{"d_shared_expert": 64, "activation": "swiglu", "normalize_top_k": true, "balance_loss": 0.00439, "balance_bias": false, "lr_router": 0.000684, "vocab_size": 8192, "tie_embeddings": "early", "optimizer": "soap_variant"}
Below are experts of layer 4 (counted from 0) of a mixture-of-experts language model. Rows are named router (the router's row for the expert), gate (a neuron's input weights, with its number), up (a neuron's input weights, with its number) and show model dimensions 64-127. Each number is 500 + 50 x the weight over its row's rms, rounded and kept within 0 to 999. Numbers have three digits each.
Before each expert's rows: a language model's description of what the expert responds to. This comes from a sample of Wikipedia text that the model never trained on.

# expert 16
It responds to: Table cell numbers. Numbers, signs and blank spaces opening cells of pipe-delimited stats tables, such as goal differences, vote totals and percentages: +43, −, 3.
router:454418501524397516545461461479559521489434402409472492448599455478527459549468466508555596444495488481503469498504487456518447506451440567572453536506397474397545501503596583449573490413475529
gate0:551622545532481427439475437465370552451485478521568408552495582419461491578516462475509415495516493488546429561562457396460518486554487508505422464523551676470497550496546487563413507544553540
up0:519394413441543505503502561519630507538475554480491515508504455530593473482485551536500559497422544486414553411517589629502552528390473517463550541480448363551470447594450455391560493450487464
gate1:472499504506459525507447529362561573447499491503477512520509495484481494517529459527405446582453525412567587482507595579442501419463435541462598494524594554495478535518497451411434507427506538
up1:443413448467378506514464502353591553476492453438538492531535479458468548503536489518508528607448526373578551480459570560505487446471440558515590534475585502492528519522464488364486479457455527
gate2:563569567479608499502510572494450493555505566577530488471421478505513476574521541531437442483527535583502549510512620517543501480453575423444501536575529604474486498482456477573522557545546512
up2:490508475556514461466571541484438410567497491521427436492400518493489504528473479468525479534496502482560509496558498559497516480535468510440570573546471520541526618553517502456476492386449527
gate3:486486602523503529472425596479476441501545472563411555419489553456508489463404468502487445512518385492461489496530378462456555492452475461456513519526498512441564555373563469481503495482589529
up3:485487580536447479510476567440461434503509408522414485488477507447475520470453483515500412566475404509462499531518458465446563479468495455482505544504456484426572531347579484499493497477534486
gate4:378515517547464518536481483495579569502533432500352492399472546451541553487474476566525490413539460407524509440484582439421495573563489547524488514474487508536526562502514556534520604601485403
up4:614494436468529494459532500504429419519502586498619525571526452565421484531552519439483521564492562585474520553495395556574492409438534466461516494516528482486457428445488445418478388361523562
gate5:472565414520523520480427520527460518480551529505494464489546451534485583604455552545472469485422534501514579382444474472517502528444433522469495508464485534574493521465523493502516520372602522
up5:486431486491471435534541454422476423533395494528573500538452579468490492422559585500532490488536533590503445458521547525497399433483520499518546529492403546486445471509393489540507524549422496
gate6:633466516476479442512524563497429488500449501465505377504396492433525423528597554560525470603430449565573478499529469449542594463507505492449475381515410462406477439545598524460534483509502486
up6:636489511458470443513520562507482556523448486487553409477413489412535446503542535557514479600466460597501494484532432385554617479519540482445463381519406494436519464555566498538546509554512494
gate7:605524470533516443478503532512502527531432618475498469446473437509565488525506638474458505574446496474550528481517482575573494467477513387505537578571510494409474497497523466520507533441470494
up7:502540479552478476504535551446477406549468524474605442457524499499455435525544462451515520514519433468489521473539474396500472408456378467528563499495517446427547417450484503432558424574459598
gate8:438437519478417465532541569400535483505587474442529509505516505456584454468595565525522533535519572521464411493478442436448486477537523521509529498546508488461608520493459528630598457532448588
up8:572525482518568583476457462605444511502444531563464475509505528543434503519436466510475456497438407465540578507529542546531507527474472490501417538466462496515372448532542493383423542423557411
gate9:567533496546526402512550516529534533504541497516508447490496427444418555474446411452477474503437542449481552503461476547469509615513608509497528487474489540441432559406518483426498543547585503
up9:500484482537480383539489528505507531480554486467530436519543466444407583494431401463498478479447532470480556464485521571498474533495557568507485579450452516465424520406540498416465524482569536
gate10:543610424581630526463529499494509544498516471405499464432478428437457582455433503537467477431501463555545506461524499438500533490461492487473394432521452536488427476521568487473489544540550521
up10:542437539558463461363480521401516547593520515528471497528349502509553485603503494441439480521480427517520535526548473545477536563465540432492562490473528581568604572486514442448512562478582506
gate11:442539508557553523458537459437547515522493567548545562468546463563588488448509426502480561500519491410493582497443449556404430492468529447514564478549593520494423543431504500562569473543500473
up11:615517465510501524485454493568476463463474464535472425519445542462455510569512528541491394493487479570462444513618505449564582464532479470484478480438423505460585468593531433411382541460524572
gate12:485494501464499479534477449376447505545414660519579461535537413412573533422510541442492579543407578505534459510505492495616404401485411495507483463535602509489490519460488517495527552505463491
up12:499498484512485487511508449357502528566442581543594479540536397407556552420549524396504613577442578451543460503459439499594419425479438482523478447519560467478474520438530521446566559530471507
gate13:466442572557456483497494590494471472520513551552444495556547503549494502410495528596500447403503502474562419512445529615491532504506481494459523541573571514527496509396558519473474518402569459
up13:456499550515513513495446443534502474447447557522511558600567614553611462446458548615497515436530547513519438491528566616506462454465544521518449518535460521483520485490494504474473535378421422
gate14:548506543506537475516451467533516474479485657451483464503516504519548451626518493592526489474467446496493501510500627508562473503508497498564492529519473493488484461579465541400410568405463459
up14:464504471475466528497524513457483524500523339549523535496503539510442566392473471413478513515527584515503494500501439474419504462496490509448519466486526504514534539419523451594568423592536587
gate15:481446563513414479514437454602553482486479493510581596461449516501410470473375481530482556365455601470473499387437481582420512465475408519534471458502509505516577666595477511494378553529462428
up15:513543469499561490471524544411487534535466519489438377546544453532571541542608487456507418635527415515538535643515504472581452571540597474468543567513490478492402373392527462536615413427545536
gate16:622534479529527544498446457528531502481510514456589451382459383479537556473444500585490518537457445519475546460519384412461518568549446487503412399497416472396540493547523507521504537521465480
up16:614491499547540505509495467556543445479478457448592505389481406564564513449461536575526523529451440479517453508505424440507470543549428489530433378489411457399574430531555510569581495534458503
gate17:518506449523482505451486447435377365472435456540490534474521577530483562555486507503403502464431532510526467479514544491438446518496351449459565477506439527523447635628504503510572507546621583
up17:492481408510466508427504419444466434429430408501483547513563530504441556504504458487458512452442526493511440516536471509385457558528395512444504456449429488566481600621587500480565416519600511
gate18:428506517493446515543503449514462568439544467495360517491436567386546559503434417605490499529565513571583513449535543490531470465532485503567483519526452521390525528490538529503451552599474539
up18:424512485526455500533493430493447543450500489513368549467443575421479604494446410592487469496578551553538526426487522579499393455558518484550504562540457543442528568446532502481434556585434523
gate19:497488457476480497506492544426489537574560515464577480502501515514440528437486506590475408554496537557616533520445541480507442530470464475463441600497477537435393509442415483463498541471519457
up19:430507444501425511496492468479562587480540445420548457544556526517456583508462499555516509530561541538609522523417520443502443552489396527508452553462450497471463477382431528419512543396535480
gate20:524451516458519456514442579491460458543528582475451546418475546455437527453561531439514502573508410433567474541466532541487554480488573460442570491535512505587406455549392509387537494465443519
up20:437446497457515400537467532520519378494538530481449482530539620492489477506580513509539454613487462474554435569506619589457502394529485502535575541504414451483480442465429463397484491506409576
gate21:480559532507452473462434478310443559541471569552586523460529602432474536457583593467494495480483461487454448472493521528472568417484462515511504576538468518490426591543457427444588472418583538
up21:561481424428535512504542536621546544539479510492447509495430443539507480495458473542463457555476515538573513515554479449564461582533595432475464466526559547513510453475427564538443596570392451
gate22:508496418537470481416546492468588580528505443536428422516464458455581550417513451458476448534516444466400556502499491551444604490602532483508476411514541547424553569405536482462489558483471475
up22:518514569490550506580453492520437413480491539515586555506543519525400473560475534513495535464459530529586457541470490485539374479422453508478559528493480457558484421538503491536521447529554513
gate23:453443511564510527491472531440486384536536501489421534470482375459541521473411515529490478460383475433454481505470426509564421547378439477536480391546501493525475618518575548377379544486482464
up23:563544497447489453529509430542502572426433460525550475563534623516481504495575471440498509530603540573532511480539608474416612465615587498478520546439492510442547427471407455598603480525514548
gate24:531495577474524487521499511506479450491618523436508506437497466487366477500579475537519466469620470514491550472468402513412443392548496506478408447498580493512465450536440489458416503447446523
up24:486501492519500546478535511503530516542414523616437557515500556508573559461416513398493514533434518492492464529500567500567467576498553490505595562522419512581460529510548569550501475625518445
gate25:500552476541602557475556519514402483477504459556491456474485394533533586514578492428448438587496451435518532575496442586500561481485551466448505463460480464374509462449552512524519489495531502
up25:455502631520444535462479474432508517480471542526547518540540669518578458467429518588509573444501547526481429491521668488485430413463467491611505490534537545585511542614490457464451543520484540
gate26:424486570474546558541497450436476570511472522469453432508460521478420518452488521566414491527470557505421475506462514479465371560480486521468540545481471514536446549583521451463566481420584372
up26:542566519547496458469486610541469443553580497570550525440548468511533538531486539477523424472547467533521615470507456442561561499487559422585512514552572542407528462416441514562424555611424628
gate27:486594455498477553447546501364443461519469572463549564413499440513460544478541470458420476463550554465477460449514434402485490491432446499419522447538404465510442537497563543466552508509511504
up27:506527420438365524508508475462457454467473474482548457458494466574380628521528510477475479476421509450517426472529452459470481492514450532450445475432414467438463545581557556476572494478523534
gate28:587583531464512565527445409476488563481555544417563535521569468510551469505440469423521573497582503525479462527455441445526524550476531493601513389513437468486481451535548476463652537492501466
up28:497456502521463457486511560597567467570497517569436486515435515555451407575558464491516485463464509521436547453503522480403546401511514510424548588479501491545557467389430491589376465504435476
gate29:560577429546587432459499511426466513525514555483458524469507471515531574517476477425473507540547564520528456594470438516436524548472446478501477517543555551512513518545602439446421475513566552
up29:441474575521555557488507534444508439594476460601582490456468513527521523427560484525483507519467444498542571467509427476491452446462560442478540551531396518513482473457451491539569541496452481
gate30:540454527541477421500498449452443387493281467470537473534472519479522548396488544515522483490516500463516507584518565556537436488541465462528592489497560508515509512575525453484479497633535464
up30:493525471486506618487470572581553561496667506563490551489531439500469469622508478523480487473460571462493518409446412507467484536467507544475432476494440502538476509482527568521483473445515466
gate31:555484469497552472466444510507526548498441478509637504525494517501448559486498461515472425618512559434449497535588479572504560510535432434498552461452409529487405520583527455414499468497480489
up31:515492546588504485461551467484480493553512488566437533483462498541593442500496586512521557395454449560535526489380464501443471518415562479483477490557589538535568504436471523578540538460525535
gate32:484584497556546539533504408534468446457667464578499506560606439588392533558514539400515429479538543438500498535506468463460477470468500508471498466521513506545501440428507552490493580492498606
up32:582440519465483491443499657477559576560335518445487511411376482423608507449494417552469515569490482559536516521456458543501517539529539445494505486486476514398456529530522430526532380511494424
gate33:464574519544610477528475510456490482485505490469491560519478487492520549520532545594490486460563576475513489493497540544460603442430541508506448337503443582545525540504536498460563606452523513
up33:471532580578609496535509504443528508456516459448400570517526489476526528521498538546520509432560556473540488534490573529464623469450577540485461340503467548593537554495532510424550540446529525
gate34:450512441435452489502399416386449460465421480493575460518450500472384528439472509527493467518395528394513547521500557534489473520513494470472506594531506535554422586517474583457497505573479480
up34:569509594526561530497597540570486551578558540576404521428498528460590458476525509468487528544546390599573458483486431448531498496466576512510477384548521482445507441447532461549488507477496546
gate35:462462483533515560432567452465440441517492436536460430516500564508559617569469559533466475378504525547463525543481526649558402545455457527464498460477489531550517608512466494425408504457618544
up35:556438517527542565516465495467350444470502468542479396541510495502507599596434575507484473405461524509524537560435519565505446559424385569360509441487450511553536515536463517483432508511619524
gate36:489516495484444551428498532431513477541543468495528423405497525551506532485468504451437411452488495522414616423482511494467475487530475489440504544495468541571540567409488499497444548457517492
up36:553555554459582466529459494560445554496455571542429522568456495426519420540546502602523533565473469516566452484564572470536535495430540485531460450517548502451429471605450442504486541506490445
gate37:531528454591513513456495594521574538508470455491523432419492432604492569507518497586457478529453480487539580467489540529422368452523523461531517521456432491384467444495532456510461489505506540
up37:478423543492509457562520540414507489511471491498474620488450573424465487463486564431551451474553546512518394482479467517618568387501474516492532516524570497559467487447421571453477494414423506
gate38:543486466520443586549552500586557535512539526471458632467482385521437548644556514541495515425581471540571518419578476522525622505553585549450491539500520498526421444500497562480514491525507468
up38:527448451497421596572554513572535511512500527450448643487512418527440538610542522453498552470560437555543476455564500557570604542523592559467530506482476478522453464506532561450570477522503456
gate39:501499405556455579444462547530472510495586492517419411540510409525522540575575525447487483611451484452496521465519428468497480553489508486381495529468496491465447487522499471544525461494563433
up39:429532373526535459506488584488410492493578570476506403552508485476463496506582511590476515517486597491531492480525453550446558496462501543435391567467555523498438484463504481549484532408528500
gate40:507559455515485443521500404477521544491482569434518585486420510564482427482493549548504505463518453460594466552532555537478532499446430500480382531506507498444436472471435503433506507509516391
up40:457509426495477399592540448468469482488584576443561532527482476602443476410484586528505541511465523431609468530468550528503499502485452532484443552547573471464448441414449494466541471500502429
gate41:550552608472535548418462523538504572503461518543478588480525484488547423514509524474476521462526508506370550538575413464477604495513585510500519473491507527557595543528492473550567550469597505
up41:502504401517499444556501469463428482492484556450456465573506564443537559572538460567537426492483478590610441413493594529578432482430385448474511450526611533496388537515477470509441506459435509
gate42:563489493557513414502464595460494451478558574474404444465468450558442544505564499400502409510458429477564458509457455568481463437497504435499587491522512481486463491402577456462525481562560550
up42:562442480576474440520502605530502462439523438484411429456452487545486540475573497430503376502487434462571464502495495521488463429535511449531608496452508456422523472370590461489516487609599563
gate43:559551511477561482528430507545418369491446536493572461572571418507504451514520523445503515697394458483538577498544472510503479487516457464532585438519410513441513461590510477601437490536430503
up43:562519520475497483543444567566390387503479523464556489492588434467503428522503540433504532720346409484552522497532437450493485498557465477530576443515439471461515449605552529564483448563473494
gate44:478482504476547457411415560471468525563550487488494449456475481536508527551504475478499406522513505542501533496473488482432409553481515437478495511524469671560389558451438470576512553488511427
up44:497540484488493384549539447468455419482371523584438472506411556416541550425457489485449505480519510436456438477513597438505557443461525517492571456475503411487446467495480501371404513508561528
gate45:455470506551453485471446541388541563560437477551462552446520520518495469502432493462461517428518560534414489414522453558441473442499478528404466521507498547437565600408511454589538501491510407
up45:508499531578449412484491509390539529512441448512461610474543498510477477517469480409495513468514547484421476511532392528409469478494476525425498508505495515440601629392528493540551470483501448
gate46:532559536488505495445466590447465496596441518574518419473472508529439509535531493540464381509441434506529520404516450525524497494431574394481506529616562572426477486451457480476475502526507520
up46:529468475484460493514534559431475459541498565529566484531484504480549488526499495453444565524506514451448642354511570569493496524437417573496478527539513478582546450556495443445611473513490554
gate47:540452508483469445479383507465636532528294464457522494420401463412564465558619609522542457524519355499514518486502458513482507456547497482545522435513406512489499489513465520413519546480487531
up47:538458503476463472499382501496629558500309448424533479428408489432573467569605629527565468537514383498519499504537489501516494486572503509567472471500395508472501459556495542416516522469495544
gate48:533479465491516491486450470423504494501431482526410517452512607419620451503482494392534549509543451550508462436541571390491560426486463504539626484491613510461510513547465430502496433514528524
up48:490486524484473470494583560538558526558469454486568423500408437534407534481568602603480435538413474511515508536494413552522475511518551459467395475523402487508498464461500586546562545497445515
gate49:490570457505546484490439437437553449469559541563509504490535394529417559539551518501451434427453537425505532386446526606430438508448460479442549532544541530588451507446517474472488490465597527
up49:498495579478504489503589498539469547583424520487454550444454566462542439416456457474539510575605489540484519562546430448491506460598553500498418448516465489462457470491512520561475506557364491
gate50:572519513488450519497484496496488443527456544492491501532482482485510446498505564479501542553471518581559505420603620498396577502500528510493524502558518523518515501557433439564415520495494498
up50:464511439516525476463438521477457565514551488546535391453452512465486497515477479554455428529437500419447543559414437500601442485493440453452468515451487515434436515473537543410511519475511437
gate51:502434398533570533486545486443480502551547499436470462397508434514579622433458595500472510552480535469547484557486501514615493572521502468423548522540510468493465629637454541495505524457578456
up51:487558507601488515473556458465591588377594545556588602449502595449565433467490459538463522478529569551457517491457555549387557390496611521542466398515636577497422570445503460586515507548481478
gate52:544483465553535452443413515522499513450477479507454428522525478558591438593406481495499535480525571472457540472614540476486431549377426534489498461499439515560548537672570462516446481511554459
up52:496526561493534562534454537447456533571545556563485479465511521427436594473568491521466506592363442581531516534481476518491575491610565489426475555529551484450393515449415488477522522455502506
gate53:539539566475495487498497519451471564530477469478417516499528481472501584579497505555457406479438570555565543410526590563547479527498533479402547593517497545531440560465504493600530562570478435
up53:482509492542540505452483526576397437441513518583568498490430583538490434457468516470497566531571478480443490593497360440468514421481454458582486433506504497397582431578492506413414508457507587
gate54:455450414449509430490448558502484476522546626498492452522478455585530495573508561565472448577407414451545481426501494535462416517476507430501564571559490512507540498553584504402472531457485496
up54:453408454440469414537487561497486400558508601487447453520518465599533464524547581497502484570418418431577439428498518506485424474527521446509605601580499472514596477512540548401504505517441539
gate55:486551592487525454454555537518554557488551491522435478522464508421506587464562499512500465554522433572583553540500468507458550473543609479462511472621472525502624567471472452515519547528416569
up55:531533518453514458468531536514567649481468445466529440527441532409557559453555533567516460588531457589554524545536501466484498501545559519501447506613390536472580545526519489527509554515455551
gate56:515490509483582479492516471412448494615458645561530618448509492499577442463568561440478473486504514528503499458465472515522448492429432476507532516537468555483505476531446453624577527539486487
up56:464470417506535454523538489436549494570415557494597526529565434528528501417532519437584589518506527422528451512409432504521461542440445553524525474477464452527503448499528519548596385523476469
gate57:547635464502577527478469525470498514546514538588497470461481509470529438587520525502414502544481488570483534423584522478540519421393523458471409483520494561558540489460444532514559583523551484
up57:584423529458544422536480464458516643450443575451527534486480412513512483464485478458475514568540507526465547542369556542441514543523550440565511428517582600388409514475510431617558540535420503
gate58:500527445469505676489456497451562536483520536487501500485475454528390491557462466529386478510479455498528486527624495551538466601483525470491462635511472483523525519561485513481523503454576482
up58:416475409531434638541488467458589507455576463424547472515549405553423540479471437476459512561469528453513455520590468575559507560530478502503430603468498429561462543502564570388510431415543491
gate59:521460413578463519488548528509540465564450494489582557455418368501513476470449595514496555486441452484531517460463493516569442551457439519538547456465415468449428516586538497469542503523473352
up59:493496416488485530513486561446504470524568489496518537476505520489541438455421489517463487498471545557405541478476492456544400583369444535512459473500460512507416569559529497503487500560570421
gate60:485562475503457502484520592391481546580467505518539462494466537449509539535388586646429440502427495555365541433530480471519480441486454428426477537549527519543531577541543507556431552546492419
up60:533545563455530486550426526623476474411534539500520556532486471510475470559593422396520500484566511500560545550457526555404503577450493518555538470479493562522513483474436397432560520488502597
gate61:503467508485435596485493521467520484552500507494491432509487411456521536502582541539483435599332415451641518469544519543587447486481574460517511588565413479462452508570561468435459515484525549
up61:512534457524553457468492482500446555466445571526571598448481569515509468493410443509485542427636596548372535508474466477383554475461409518467478418437569537502503526480493498552531475479450439
gate62:506501532547485552452560565460529495553526399559472542387413524459511591467425521531510485463542474516494502428464425488525465453573553521550483502442422502500502563548417532476453495468484518
up62:614450577561459526519583516415449452538519442598556479496440451442494524451473510463516521532468506510558521513469416426505559468567599517532532451452524500401516518493483474532479474478525541
gate63:517623485518549564506449508457442518551491592533515440443446520538548447444553517491441489561424465484452581454579567564519444486465596479510485539527582558504404526454447446544513600472503418
up63:434462521413596455558512446562468478507479501435487576501541478544465505475481485463589552513614504447467557556447427409610454525546431564582383536454474435529479440568528547430486441451487535